From a checkpoint of a small mixture-of-experts model trained on Wikipedia: width 320, 312M tokens.
Below are experts of layer 2 (counted from 0) of a mixture-of-experts language model. Rows are named down (a neuron's output weights, with its number) and show model dimensions 240-319. Each number is 500 + 25 x the weight over its row's rms, rounded and kept within 0 to 999. Numbers have three digits each.
Before each expert's rows: "comes before" lists some tokens at least twice as common just after its tokens as in all text. This comes from a sample of Wikipedia text that the model never trained on. Tokens count by the router's weight.

# expert 1
comes before: " |", "–", ".", ",", ";", ")"
down0:492505492472510477505492458492495502502494494470493462471475477457475509508472564518492527527502520546497514497530517483501460480477506504496521528476515468466450471513537500508533533485552513500470473507517461459536457494501528522472529519
down1:512536524501482511500488452474543508491498494495494479496486513500491511495446528493556520486506489501480533493487474509503535491525540500468481506486484497474512511498463467486493525516479504476493480495479489533483454517486554476523461474
down2:498495488470478501504480508506537554490513554495511509477485458476487483523436525504538503511482502502555469450532515505485518420532476487504512500502485498544523516475502498478511478510525484488497507506525514457506506485524510502492484488
down3:471512500451483492472528470511515514541473550510476540461489497545557506553512511503485510500490526535511560492505525473522531473468521489522498516517535513537477486469482511484503499486529505444489530522493520508521514509496563511482502499
down4:489547494491473489497518548489482531502487489506518504474483473522506486492494536531523550506508501501518488459536505461473530501488546485520503530540511499508498473522504485540498534470482524449511460539476502482453503465499486499489498528
down5:501549513480483486507533529522542485483506512513525490483488496498488506522525550467503505475480528493504502488488520478522517508510504487535521505493488534469465546489476488517528480471528500492524506527484504514506542464509543519472519498
down6:481479471440509477507491484534514482501464479504486512459517482485512492514486503461510494501518511519464490484511523522491541519519518491463498496497530506519551543510480507514539541501508455475532456511505505495469553511495491471488494488
down7:537528498523506484507470498497486518503512548508510451530505500489500469517455528509472497519538527533507474484492504493483530499508519502484499517483493463456545468500466496518506512490500484526526508451546508530527501491470500516511553491
down8:530488489484499493530477486504481507519496490516546540495473517456488492547509539486497464500514506511486535452488486481531486565509428528497527539451488548467542495497511473463493508495485461498460501563502474538509516542453537473513484503
down9:542470476469468498527496498500452503520496494498521516538511460485520507498491477536514450488528517496497496532476505543489510495461463499529497511491498516488501474486487473508478520537555493440541471540531507524504544484561500479555501480
down10:505511474492502507479479524518474475466478493527486509484504479514513475530516479479499535493520517480518449520545476503460521495469557532502501451501530474508513472511511468479539490468524443509521523507523504495494480479541493500529495519
down11:527500497510488479492462530509507543500450500525496528514500476496599446519471517490499477517451501488498498503488488489526480544455494472457499515501549496487522495517490483523489494481504509515520516476491496499548475504504465480495475479
down12:529479520478496538511486466474509502478507507521476475544520489501511474500521457506487513485527509498492482465495495481504535511497518529486461503488445513494523474533539501516453532506536526479459475529503463465471507490492525506508483505
down13:446507525536474525537486470529518493483509539529486469536490479540472464508495485484498483459476504520537506494503494472531478470503478494482558511505517491513520506497472498537472499516484496536525496510471514503501468459544499556468498459
down14:468510498481479512477506421580513477461540491479547538475484511507507544481467544495470495518521499492501501544471511508497540465507475503480518506536492514544473465486488547489489488508517501511457486528556475496526459521515491506474511491
down15:504464477500525492471507498504500505484562477537476471476517485504500466478514516537493544469510479503519494476513477472472467566494513515478528514474513497469501490516469494481502513516521570500493522499474468478501494505468505498507535524
down16:499490517502527480498472544505445499459485483489474477539500471516480499525508525468511503480450498483471541533491523504490508568486483517536507490468471490514495447495513516490498515539496497435466469499535494519541544472495505499479463478
down17:483539475520535509505510529502541529488509514466489524506505523488503505519514522484496508485489554500518492497465507536489515515527495520509497523502499506465524466499504541477498474446487492503487512559526516505510519496465495503490539500
down18:485504532480524538481509478510507470501521472503468517550509486538481482500457498522506492444524484465471482487473480488499473483512524530514490507490509499486527523501576485565542496489533509504458504488523491488505529476527550481502478485

# expert 11
comes before: " |", ",", ")", ".", "–", "),"
down0:529484500473535507478504470497482518493450484494462536464473499492490461449533468522556509482531539460523523528524507494505462494500484473495495485464444503454442487493482506528494556485509509531530490483477490526487482459499518518513528494
down1:531472507466488544488527490499472480555511506497485504503524479502506459490537485503493477500463495545515508468475514484474498467422489526547514499479512501493451504534470499509523482497485507483511522539476540514509472490522496476511503478
down2:510478506495470501489504522480513511520520519499487484490489518527511484442453482487510529480493492515511502532491449490550504522493462440504510511439502549479543470492531509506475476492446502500553554516478526514470551518484531531471489454
down3:515488466464519530464512567522498482467447468453514513509478514503475486509489505504538498507510477512494495532489511465512516499506495504488502507501549488494498532557528528471532440502486518495490473500489481520539494523484537457522512513
down4:491515493479480500463520502463497534532525514564481518511519497496522553522497493494526520485517488472491433506494492474490506517481497498528478526498498545482528490503490544516453521463515525502537441475444475522496501499513519498473493521
down5:519542523461489504505517483514510524469519469509488482494505477455514525479479460484467526518530525521492455496490498515528505453492492521529508487485476447481476531511517461508584467514470469480460528504510521483510508490529509487520483521
down6:500471461516522494481519466525480492456502474508514477489484519497534495555499522536522484510512489479528484502489497484512508502482530517500512551504472479553482513512539523506506537510558528494495507472463532488504509488471511453499519438
down7:521485475474520525513500447460527504492504501547496468494503528479464503523498502522508466479458509489511504533507542518505479533443505471475489533484481509501508534502485499479492488485502482521547489481473523543496555526515531461477455452
down8:562532502534491501503446440495491519504472532480499497502543519526473456503461515539452480552502470538510520492516493520483482516418510489471472485512536523510488502496477487463489489505479514530506527492494537485478482491469508515510525510
down9:471500493493494529489461497446519523534473485473494499436476519466482507500450520468528497502515451539510522520497505496472518478511492487511502514555495453538484489557492542457496501505499461496528514537434551503471508521508537504495462458
down10:549538536543501498506463500512520496538495491500526509509492459535497495523549483505495505500483507512498522488539465505474490509505478523497475520506514498470498482510467517501548486489511480466484517521508522525452493503493531510501516465
down11:492508489482509467492477523520431466518506495488536518501510548492517510514496478514498511483485485507539521502495550476553518539501512510481533485476511527529531496490474521537505523488476547503509510465485501521469490534500533506495519526
down12:526490450507458481501522521479519488499526482511517503522491517528479492523534504542523525484503507513511525467444511499514481519501409506522527493461497508538507498506481520531497508492546529545434453502455472487520486501515519545482480509
down13:540499533510463448485554527515523536530535518509534555437513445493501510491474507469510534520504495481507488464469500509537477526504530529504522482498474483498447494491503518546490469511489466507501511527514479475487504458530463472476489469
down14:516503483490505509504504471489519502537544504483523551511493505455466484489501479532493527489525503550466483505527480539504464507561498496490497513468508525495505478454443499442486497505494477483524504498449490502462468468516490528508498521
down15:497573519504511496512452513543538497479503508487514506496455470475443495545498497517479519553501514518467499506511526515496506489452479498450518477506484538523545502495458512462483457491564552463551447498521486497494535489502477487490532498
down16:505479516557503498469491479453542474513504463489440511491520509495463488506537495509514497515502503494491561485474495469505460519499526525489510530480475473480488502509454493502544500450540508545544517465478531524493511527473501475483482472
down17:539495482470482481484531536468476510488501486519477489483548530554503467530551523469472460510482449507491502498473499539516488454509490489530524478513513496481490545475511486492494484511476555450498484499528546500473520489492542487518465463
down18:493504530519514499521505486430492451546504499479487493533515501520486494490527505519501513479485492455493502514514473490523494496480530447482530488520494471515495514490475501452504471542521473522443520521464470449506458523506549487481492499

# expert 31
comes before: " to", " been", " was", " the", " is", " a"
down0:496510489511480509517512508512502477509603462522492484498494530483526510483507479549520506499509457476478486509494488464529507460479478521524444497506485552505454483489524523506521515487481474504442484502530495473497498494485523489501479498
down1:490514522449493507535477485493460474521527501514502496521509510503518478524536487503522487513476467504531511529484505551440456497512494462510525528554522492518489499531502476472472463523534477475488468476488515499495445527473502519513521523
down2:472496493513515449517459522427523449540494490499502508522531487504514485502494505503493466509520531501507499467427483481488501503482477520483517521525502477522498505513489495479497479537481479519517452480554481518515512501521502460479489489
down3:493514473535507469522512520509517469503536491522515502435526508530485471522480535524477495467516521483495510516480477509462508512458511466445506516502494513499458515493488546522507464489504502540517520485476483475464498534488501519522509497
down4:540533495492534466532480412497531504488478508458511504478534543527486505482455486519499475510537481512510450484540478537440458493494498496503453498497510464442491488479484448487517506525488500485516481485449511482466479471518504472452507488
down5:538528515501512508512534501507506485536545506519493496525497498530474464456485505492502492470476464494505512496479503511497526515485499501495486527488486469462528468490444503514485512509490506539461489491561522500532479524487530472453491527
down6:463467468539497474450522503542500530480502454488498517485503512517477525531450518477547477514500503512496502499504506528507529486488491524519478496500528531513545534533458512472571475457480499486518487537512501511515490513483487542514522476
down7:575525516523529454519525468504513499542490501502504507538519499503517508514508513468480512522511497474461489508518491490501508521507490521516508523493449444520484509487474474473530509535511512506508502531481510498553516465517515534498527464
down8:497489542504490477467510479479505517511469477486480541492494501529487526488567500512513490539496520542428500480452487532511512491519549521507493501487528493528488531525487480498507494532507504492496523484524522514496569511495523496463492526
down9:459547503486500499485516533519496523475505491475515468464461466566506482506506506448535481437513510476477540481481457501528512523511501486449516498491504482476509524495503508542498490455434497488473546500520495484481508516496531480480502471
down10:543501529504521490468517505487500508458507485492504472534478491483483478500527518493494514530518516550487505490463485526510548536525517457465518493472499484471451508510543488482512496486463533452533491493470503477484542474517491508478524462
down11:478505460470485518508500491475499510498568485504480535482539488530500515485540489509535503485509517505519546489501470537517517494491521481493481459476529497558493465493487498535516496490498526490491524456493497500499488540477513505503480485
down12:526510478488488495494536458518543495508523531454514497471495440507486518479507477537466489497518508482488487491493519536490497497509514524465535481470495529485530529502503435504498474486528453499544487514446524524491557515529506514458528498
down13:514536511516538515499481515554469522521490502537500485493491455541470555488465482503533492501455514484543501511472498491521507517477498489507503495474530536460500456503492481503490466546460488451509505520507481511489512538470539458490485475
down14:496512498498490494485529469501469491504482495516550501499494502497521549520500521548478533538512518512484514505508470486461462450540515559511445490480489528536480487543464528500524551476510499514468518488486491456480514481472515522522503493
down15:562503518513514539500501499536485516490495519556528508489495524510460492511487535468512545486527517483501507521527491470546505487514549483536487499514494485485522491513486477500454486490511476454522488496512504523530475475508504520495476501
down16:514489524474524510509548530527504487500510512492502448507486494496474509517496509471507477488484519514496512499510450468514502486484497498467499474489487471513545439476563508513533505519521539496519535467518509527514460502547482525522513528
down17:497532474512510481492479504455509460489522530502520502524494479499528477452535519483491480528494482483486497458493539497512475492495563456485505514512529491505520491503481498502530500503527529551498493510509476500491515535533515485491528496
down18:508525521505478494501511478455592516516510473455518470472531499484518514504538471499507517495516490502530499478494477525512490493520515527512521525500513506472511524489549517518468498468508522454483485487503521479522474520490488500508479537

# expert 13
comes before: "\n", "|", "-", "==", "The", "==="
down0:500471508485459511462534459484447564498477483502488474480498522472503477525515509492493533480469476511499487544535519468516475523468464527481488493511469513440493492477476523488451530508545505500514463491522491503495470515499488532493525500
down1:495469506519492486554436515489444523479442477480554479480476520526471482497534522477504502532507474453491511539548464508525453494505498468494465499518495495492511487505507526498503522498514480484514519467510515457483461485528485491488506518
down2:499476548489524496509518462487516515505485488556494502499469456536460487530516515508520488540504540496483501478476494513495491490553491486508492487512520495500476475532473505519499509494528523509474426504520461511474470496459519468514471494
down3:496494489466514470479490565488551477496470528457513498509524512523524538518477517480519478480511520502514503482487543514461474518499501499535522465509471503508452436507527494467488512523473441520483502481485480471517467491458494474484455481
down4:485503490492464499481513521470497487513516523453478494494479479483463465479515466538485536465503494473494437493468535503472504518501510518493504466505531507544509507487478500543500492487508558483501447517500480499478495511466520508505485495
down5:470559513504507541514520493501481479496494490516524500505486521493478519523510468484505504497513508504497493528469519479481504490431479507515499512522515514488460518501458457558544496518503456549477511486458522517472508493505547497436488521
down6:505511503511492506508495508538447509492500483497486499518496538481496463462492491545481512537514445457473528484505478548541491495484484473551509475500500473452484515483548525482510486477498505475510480532525492504473464481521492465518493485
down7:542525518491535494494507502512509476546468532501520558510452489526490453521491469526503488502471505495533494484540461471491521513494529547507516485490505516531487530498499499517489516480513470513515508487519522440525516477505525486524566529
down8:489511502512484523461502458497521514493505523470481517477496523485515502478503493480511461512516475504503518552486479546498501489485505551486477505483497526514497443529540502517489466527492478503519471504558518545500540522537532485530486516
down9:486514486493496504511539533494522525458500513501494512527500493493520525499499512519524538505527500510498490539539553490520475429526493521475504453471529504492494512501526495503509537493496475466475510525468514488488518545494539505488510482
down10:462474437460525501489495508493508499464494450463522482481544497517511506503465505467458520507505516508523532487501484518473533481518557522539521479496494484477513492478497464497493493489516527518525429498509536468500497498477481486507499488
down11:503491508531497513461473490489490477506457494509482499467486536504515512486491475505498482462457494516497490519429484514529500469524506493475515457466511572484494504505485459511475499462513505514470520470495481460505523516525465514487497511
down12:492480497507508498532490474497490475480517495494487497425510487520467484514520516472493535465471490551525526498478507475534477522505495514509529506481468495481504494526474455521496469437523533546520483570507511505474499461466513533488502512
down13:507473485473503485508471501506461561503462476504523521506507509514514507486476525513501505535527507532553499506502463520549507501492495481489472484477497509497515519482528500492527475521480483487512507471486527538502493565517466473489552479
down14:509507496527517526471508546499488476500478492480478525532462507501509530496508490463510527504539513463492466472492487507496525541543529540508473479508488484504534505477546489488525464526508492511531500471475496501567508523531513501499490524
down15:534510497519454478527503500471515503501505450507523497566490509510539488533524518484459496485473534506486487520507512520502543475513472538477474481469543451521540496438483519481528508497503504461517479523483476471491509475537452479518472468
down16:507498525540471532488474531512483483525481474474481499485466439518504525516491507489470529499518504526544459542521498529494533469520476508488549517457442460488502517491460450524521472487496523541489524473429532467502518463523488502496493478
down17:516437496509513536500552497496496488505529492459474528479491484472481482513495492478495471511493519503531516493514482486463514473513517502488465558498474478500477510522494486509533484472493502489515495510526514537541497489520479505516503519
down18:432501504471490540474503504520527490481496478524512555483496550546507513484493512457543513461476520492498543515482522438498495476495504504496503511495517487477445454478504501492516509487526476525484501479461464503487551515467507474511506501

# expert 10
comes before: "-", "|", "The", "born", "19", "=="
down0:547517488501494478499497486493477477521519484524489488518436487500500484456516514492503503546508516513476445526516452513472478521513501477513517519492524491456505495529451534500521521503491503503501537490552523493498482489493492515483513489
down1:421471504479470520470497494477531515463525485560499540545526527524487527498521499473503461558495468524560490449509481509519508523500455478476527534574532533489499498532497479497492462520479486468529497488515509506550454514467545503457463523
down2:477530457517482531526546517490506488509470502479473472514499493489476483506490478498481516496484549545514473493516505513504509458449484484519511452518478554482528523488503504470527447531518478557487502485535502494565509554521508511481523490
down3:470495501510498498450537448473490516531509497458509507486437450518507538505533507545509513468495546507490487536470473504450499513470529501478509474481486467498541495475471479483452485482518501492499497487519483534497518498471500499525458487
down4:463458490541520486502476475530466486454542510516494484505477513505548496514434483511473533469522523502462499471503478480490445498514519505488531524457467482535476486540511539452456466492523517497513478509529493490488506479491523515505473524
down5:520480496506479527443539514514524432492522527515447532522525466525535512508513497473528537474497501500501503500466505492473485547485474515479510540519531497473460525508454467537505470505493487505499514463431489491529501449477526536467445508
down6:497479497475464471488497500577457453470491526441488509498490489544580462456503471547534537525528483472477536489507474476460475516484506487528444484533500515529458496494474549478477499493458478467509523518547510473541471551485501437511499474
down7:498494468507480489535506496519514488521495506511507500533515491512489472439512504503539506488534473461517448514496446517514502485489507502505482514483539494496499483477486494513510523491458461517506497497462493514501459504508478543489518488
down8:543478475553456492475466435515483491486529501472528487526547477484458499537543495501486523517503452503503489479469500474539517524514504484505520493527533523434497445546520513552484506501520511498502494490444525490488473511481504476535508468
down9:505522509552504523491476474508487534489496536487506500496488450490514519478449487466526478520482468552508500495527533521471473477481505490475535536521502555462495543496503529509460469522467458489536555509496520477496515497476491489536495485
down10:505513521512549515502469534512499537510520453546492508517523543497491513477500484464522517497525507496462499517501516476545479475531531517474551527545527511476477510556476526479476497486531492515500496505484506503485472555540515477522469474
down11:476510512525466468509502543517489502466554521514491501493514476439492461481503452536525487528506486481527501456505485501472515525498496450473529516434493541553514458503500521482494488468529512520503511498491505494474496466468514493462490484
down12:464521504477508482510472482513466519518529486525490505522455540474512528498522480460475509517502514522526536456494553498513506509508514474445493518536501520473466506506476502516535460460524506503507472481493500493501485511505505520540505502
down13:478503499496493502500455488498485493519522514517476489462498525482517488512482497492501493455488459522473496522524507489510493465447473470488469547521508524473490512506459511513499487529489524434513499492506466561485438501525506488509513514
down14:498549485474486496514505504471483481489522526490472461470526506513544483512499497506510479491507487473543511467461471527492480509467487464505438534427466525531521454511496504505554531493437513500466502525552502502479509483523489497527516457
down15:504467457549494486480510492514504510471495517496513502507539495478513563537496504505499515473503491553496501484523503520507486494512504496507489526516503488511512496509519489495496491497510472515513482477502471480489495500482508523488507489
down16:503497527478490501494510519496557491517445550518501497504503519472500499444522452452478501493552451519510535489535454532487502500466457531476489575476504492494494510507491511510516488503492512481540516526546465519472499523554535461500482509
down17:495497501520454479517501483498510539477536482524535467517532495469501499512530492513476521516506469491510478495529533499465501488508499440483458507507502504534482483486489477504490513470472497477492475502472523502468513506515478466538463500
down18:455510517511535525502492481466473492521499496515471500479466502503492510439493454490504523501554474485481473527496512543485513514496514472456467538497492470496536484511532487489459461468497475475462529480458546509506506520486495485565516524

# expert 22
comes before: " in", "ing", " to", " by", "ed", " of"
down0:526489516521520481497478523480502503508490507554497510505484504510518512467549481523502499536516530469441521469508489475525512526465535546486502486499488505504472514494486505468464480499445458550511516461522506454486482498501486519486447502
down1:480546499503497483522524504526505519507502510519505454505512495511513514471489548490536459496536470519494513524514504505508474542476488495492500472487465480483505530511462526514478524506504466508474509496516519527465488494488478519462475446
down2:580513440494473488485536461485517524488531512481432500533470508511488468506487490501496477490474501513515502494509510500498458519498519500494500482529470494501486518512536486490550423531533463512497550486519485507506497491519509536501479545
down3:473478505452516487521486523498498529493522503486458523529486503517504513511492509515467499482516491492533467494533504488526490484492468497512497476462528495507511485531535521518467490593481476491491467508488500540505474492492508535486469486
down4:486509528586514539504487531494513510501502487476478495487478506505497457520544498485488495470455511504493456498522498531505495507539502515461478530480505478491485528525485479497476483489505505554464538508528464499513513464536507525486471514
down5:519510505496512501516487499522526461477512455506507505503513520483471458503541487506498477509484499494526510540502503479506496519482492520494432477526533469568520479494503483494482488487503489496488510500533518469545508503497500530466540511
down6:519485473470514527459483491501532486477519519534531482525504505504471483553495487513531519490537537512499496490472496458523505478499556486515490499478565509524529501515505490488553498472535478497513527462468476469517485502439473482540552519
down7:497431515477469513492504499485501498543488542501520504527499513478463488477509475478483494497531524530485484489488542497468517573476511526464472492511505504520511525467486516503450520460512562522466495475537470500497505483474497537521534510
down8:479505539482479498534519464524507526508469516476510468542488547519498495498530512457488532480515527538497529507508519459488509543502500495472546486453553550517517517446541496549496519517498528454495497535494499515481510562501542546471508495
down9:505498492468510507497547530488539523478494488537500516535475511493521497498467521505524475498473529503512514496526511532508526549499489517522472517473502501508446518535475513517476501457493507472502490490468518496542475490510537469465531544
down10:481497520496485483527504508491505488476524481489510506486505505511512519539526522504470488512548482526460481528515509534490475530475518521487529503540460481517476500461510530524458491499517506540477528491471475470508441479517506532504510529
down11:531443472465513490484509476500536499507469470491523512457464497501480518518545486526517494490514499544481492550478499477509504511469553460511510486512477507487494500517513513491490510518537452502524457458479525497447493514519514519479510442
down12:477488501542561501499491445495519530501493487494447486518560474491548492484494545520489483501543486483521467498474500463504512525489525554463515524500525492507518511478502495484478494522538546473457445478513489531478502484529523518488513441
down13:483511475456509505475520530469511500544467478468508463529508516525484560508491503519482504509515502493525474507499514490513467513494486498476524497474525498460456531501503501448508512541464478499483508501538463487503473546520461531491463500
down14:468495451479523487482489504495514491504468501488471466469503469469508505481513479546512521512501508488559477515483459519518572476470461525521495452527517504514514471471521486516555500474477512509495501449492500523506533506478479525480453498
down15:473486497449492498523495526508527503499431497515462515495495494514514559483431478492503481485519495496500516475520472454491515480486490494520510474531542548513529502534515493494485504497503465479516493529551457555536519522490537544515457550
down16:496532499497564499520494490495481513476473516450475466470490514450502523488468552494500487463482543476551466510466498533529478449542491537523490462492535464489474515505475556478498522527485527525484532465441530488515509508487522479497504512
down17:467505504515488532471544521517448500493505549516494490538447485516507480522455500513495501438505524490503505505499433518448489487539504498440482539440527549478495460512521502511486536468513482495515463527480519456459510542475493454519515531
down18:486513545488468525491513546549518490500478515537503516572498523471516523485505467587480512508486476530514500474506476533541513504515512489484543511505527518507468482499474526542498515501504512529511499485540504511473495505482480545494472490

# expert 25
comes before: " 0", " ", " 1", " 2", "0", " 3"
down0:491445470461517473532497499508457494485457513490509487527474508474465532514526476503495505467484527508438502510496496502528477506512479491497481488495479491481504500462546474475527554498527479545509500487498529536459480503488504524474515501
down1:544536508486484482501520486499513510488496485516498499509522483470480467492460456472449512503488487473477511499470491499498521522483477527476569526470507502486553502460494510440454495534471510491449455502487489538463479463485474480481535503
down2:465474546491512485488487539516559487470422500526507550489502501509490517474498506500536475448520503495519456471554491500507555496512495499522511489494508503517476492515508479509475470510475507473508447473524546515475522515545516494531484489
down3:547483487484529448509510468494522458449516504501471479451517459518506528472520543484479485505486529512520500546534471495457514467547484528499527494487499505530479476525461535503479503498499484484516498535533464524507484518543493485503505534
down4:508545499502512529488487518495476528491473527486516449528502493505466525496495533523506515540465431518545503521431485488471486506486537538468486492521518491523539463520475521490448498505473524492496485494476485517498474462503487465522490463
down5:529496459479493498503511487456508499473536556517473524497471489458457499489480463489494487518523519484477543498507461543477498472493529523485515495467521512499536502483466507477489487489511473527499485505514547489494502491504503542497550464
down6:481513499474507486516534492473519561533499492481464495491495489513538486528505481542503464531521523515450539470511478460529500506484470477501496462468534538475455521524473499567466495512492502524466507534443522549507473505554476543526512508
down7:462531512512502498513483486526491501457496471554542542484513505534526483470523509468490521483486531488478467499455465497527465553493471500482569494480483469441485568453557478513457497489464516523522501498519538481478486466517528526497488484
down8:494519543454507504495509504520510559517468479491501490478530514452506491541493491502518496524473526462516526480508508461506490564472480478508558512464510511495476514530473548498473468518483497471528501540498480507485481536466489517518517493
down9:466496486486484502502504513476506488499508519553524520520500511498478494563493500541543473454517432496499482504541532548485507515502477494513470522487502539536457518496457506497459470553481535490479521501475526523475513514462496484492489513
down10:514524505461501477479475528568535518492495505514512491479458483506505492521514513487487518539502482489500490478482485503501522452497479482490521488489514529502479523492502494491484511476508489458477510500540450511492500537504488503507506514
down11:512479519498501478438457494483539525506487487541453529483536455500487502479495519536501498502498481508485507496489501542532476496471502508519529548485465501494513532510471468461486504521504492484537506493568468513487499493483526503507495507
down12:511432502497497497520473452483498523523504537496519444509530459504477530468528523510477510537486492555508503523511512488530512483515494494463493463551463488519551499510477507484458523478482476510532541522502501489443509494499485497544503504
down13:478552473515503486503476503490523494518508569489447539522505476469522452514510511535534515506578531490514495508565505485484528493504535497487479489492500520476500463550512487492517487540477480528532476531451518498485514502563488455498512479
down14:516497530450507488474514491518470498467514522466497518555531486446540492498478528477545478452525498539503470515505526516489501490492509575542523469547538520495488450518499551502480486485509499524515490559456485479502521514526496559477454506
down15:498509505504497463526537490531512537483502499500495455440492499505503488495516514492513489492529472477507465470511499504542537521539487495515515478500524471462487518493502466491544498510494534547481465468495492497506480498502524499505486482
down16:518468535488499468496523499452528506583541503550453503498515505451518491510511481558532497505494471459502509524449472479475513497496493476481480495505543505495532501511506524506537510531486511502474480536544511478484493522556520501508452515
down17:529474474513532489510518463551483477496518511486516485521482547468524493522500494486475505477494492468493529494470472446463497534543471489461514506514477531538478507562479487459465513498525499462468556488505524518513510543556513488458497519
down18:498521547503512522465520526480481460524475493513493473453553462476461443536522498448506479530486521510487493457493518540495517517460491502513519493528514473470468471469525475531538467522512492469505500492514486503488506511476512489485445527

# expert 29
comes before: " of", ".", ",", " in", ":", " and"
down0:531485524550482508496521496505504500506479479447508494539518487503505545498494512522512460532486537485471487492487510496471515521479486453504458495488484487451520517512436493492592501545531493490466487510521504523489513483476523521449503518
down1:480509513494502507525493499519470539496501468465513471519508475501530519526490470471525516573466514498535498527478492494532472470479512548540523511483476505524527514491464512486498530505492496504488540538547520519504533507497468512482506512
down2:517501507497475550473495503465449498544516443482466495506507441499527487460507523555493512491497539513492576481520508493515513489477492444528453520469496531503519464482550524487457520486529491532515550497489464493474513472510452492535478493
down3:490482494450465501512519452505466512469474438494491513514479531496499521493476485506525505527478527488480507567483470468539486505483499470533504491507489496540540546536514506517481431473494538494536508505502549482508507475508493523478503501
down4:482472527510497464503541516534484487523505497459522514462457444504536464472497470501502509478478485510484496488516503460490467494487451493491527517528518515499515524503553513511486477456474496493464464503505519472467502537526476492459514458
down5:502534527496516533453525513465494511499495538502526476508498532507556514525441524560509532508525489498503483499496504505472519515490521504505541482543528464528500517493527546558487514506448464453490512498510480485496480455513482499508493494
down6:518478538479485503457497523548544498463526494475531453500480462476496538477514502504499522498498529503492521542528457502499481497517536489494503498485475481462499477504501530492537491467486466473500542536464480509504541473536476497474472514
down7:517493509502467486494488520515484454475505491471489545486485484538505487531494525475508517521487516497500489459477492543525492480515547511481549525526503515456484475475480497504567436491500464487504484530499497461510501487520534496493507484
down8:483559499504519558480557489500488520552475477509499519497492500515518485574497556511518490551512524541524534495498514506503502470518468480548459511501486480491489488479523498536497506507498492494520541498514488455526490536519491484491521493
down9:483518477541526475459491474457464513532455472483459494525461504503499513516476548477490492508467515505476494466493448501572509479494510496528507452483479510453505505499520487510537466480512515466522494486496494535479512504490497496468521473
down10:485482513480468511510455490497511509530525489493526523474512496497481514484495496511504502503534513450505490457489489510496465491528515523483516545537492505528516512524456514519519489486511457476489492434487491519503558507475546521529508503
down11:494471527536476496477512495532519482468538500494564535489487515509495481506497513499518472495495480514466534508529474519504480497528524493484512476536495474471467505498530474513487497512487481474506518485482525519476508519471513538500476483
down12:483513493513489526492496491481505534504529527508482490501458460485497494520503501514504546501464496504516498502487492514497537554549509535490511498524532460456521512491470478520480449450477483481498464510501548488489503504485499485502503529
down13:483550534521497482489435523514505504493515546465499501499496537489478519501460508479487474548508514482508489475514486525485489502488482542478487485476503518467500502483498438520459503511481476513460473493525464446438497504511547532462521481
down14:516442493448525488473507537535451518507496472521499518496486475490495496511506447507453500518490482494481483467476501534513545464551508501554532493514522495481521487467529470527475525491505506508468473499437500515469476488442463511507574495
down15:469512516532532547527478468473520512502499493495456526496560549471495479518529455536511505498535515527503514518472486468491500520536517465498454493482476502520496537512500500497529509517495528491507482497515516507444519551496513524498500505
down16:538517502491544539525450463464521500502502499492442475508489516520492491501511485543448462490461464505529474499510525500517496496494481517521485496535507472485496491553530470512484511555540516465533498486493489492466511488523481466517521524
down17:494519496488510534537540540532485505539473487515473500500484462527493511538513503524496494535501491481503555524444528501507509518467528540526497527469499503511536504478512459472474486556535496498509519467494507467491485488484505522472501577
down18:585512514432522481501466479511471546493468475460506502448527515497481541504508521458479539522561520493535495486518493470471530499483521502532455501477500497532522460486516528507525509482526470489464494507503520513525518462538502521511538483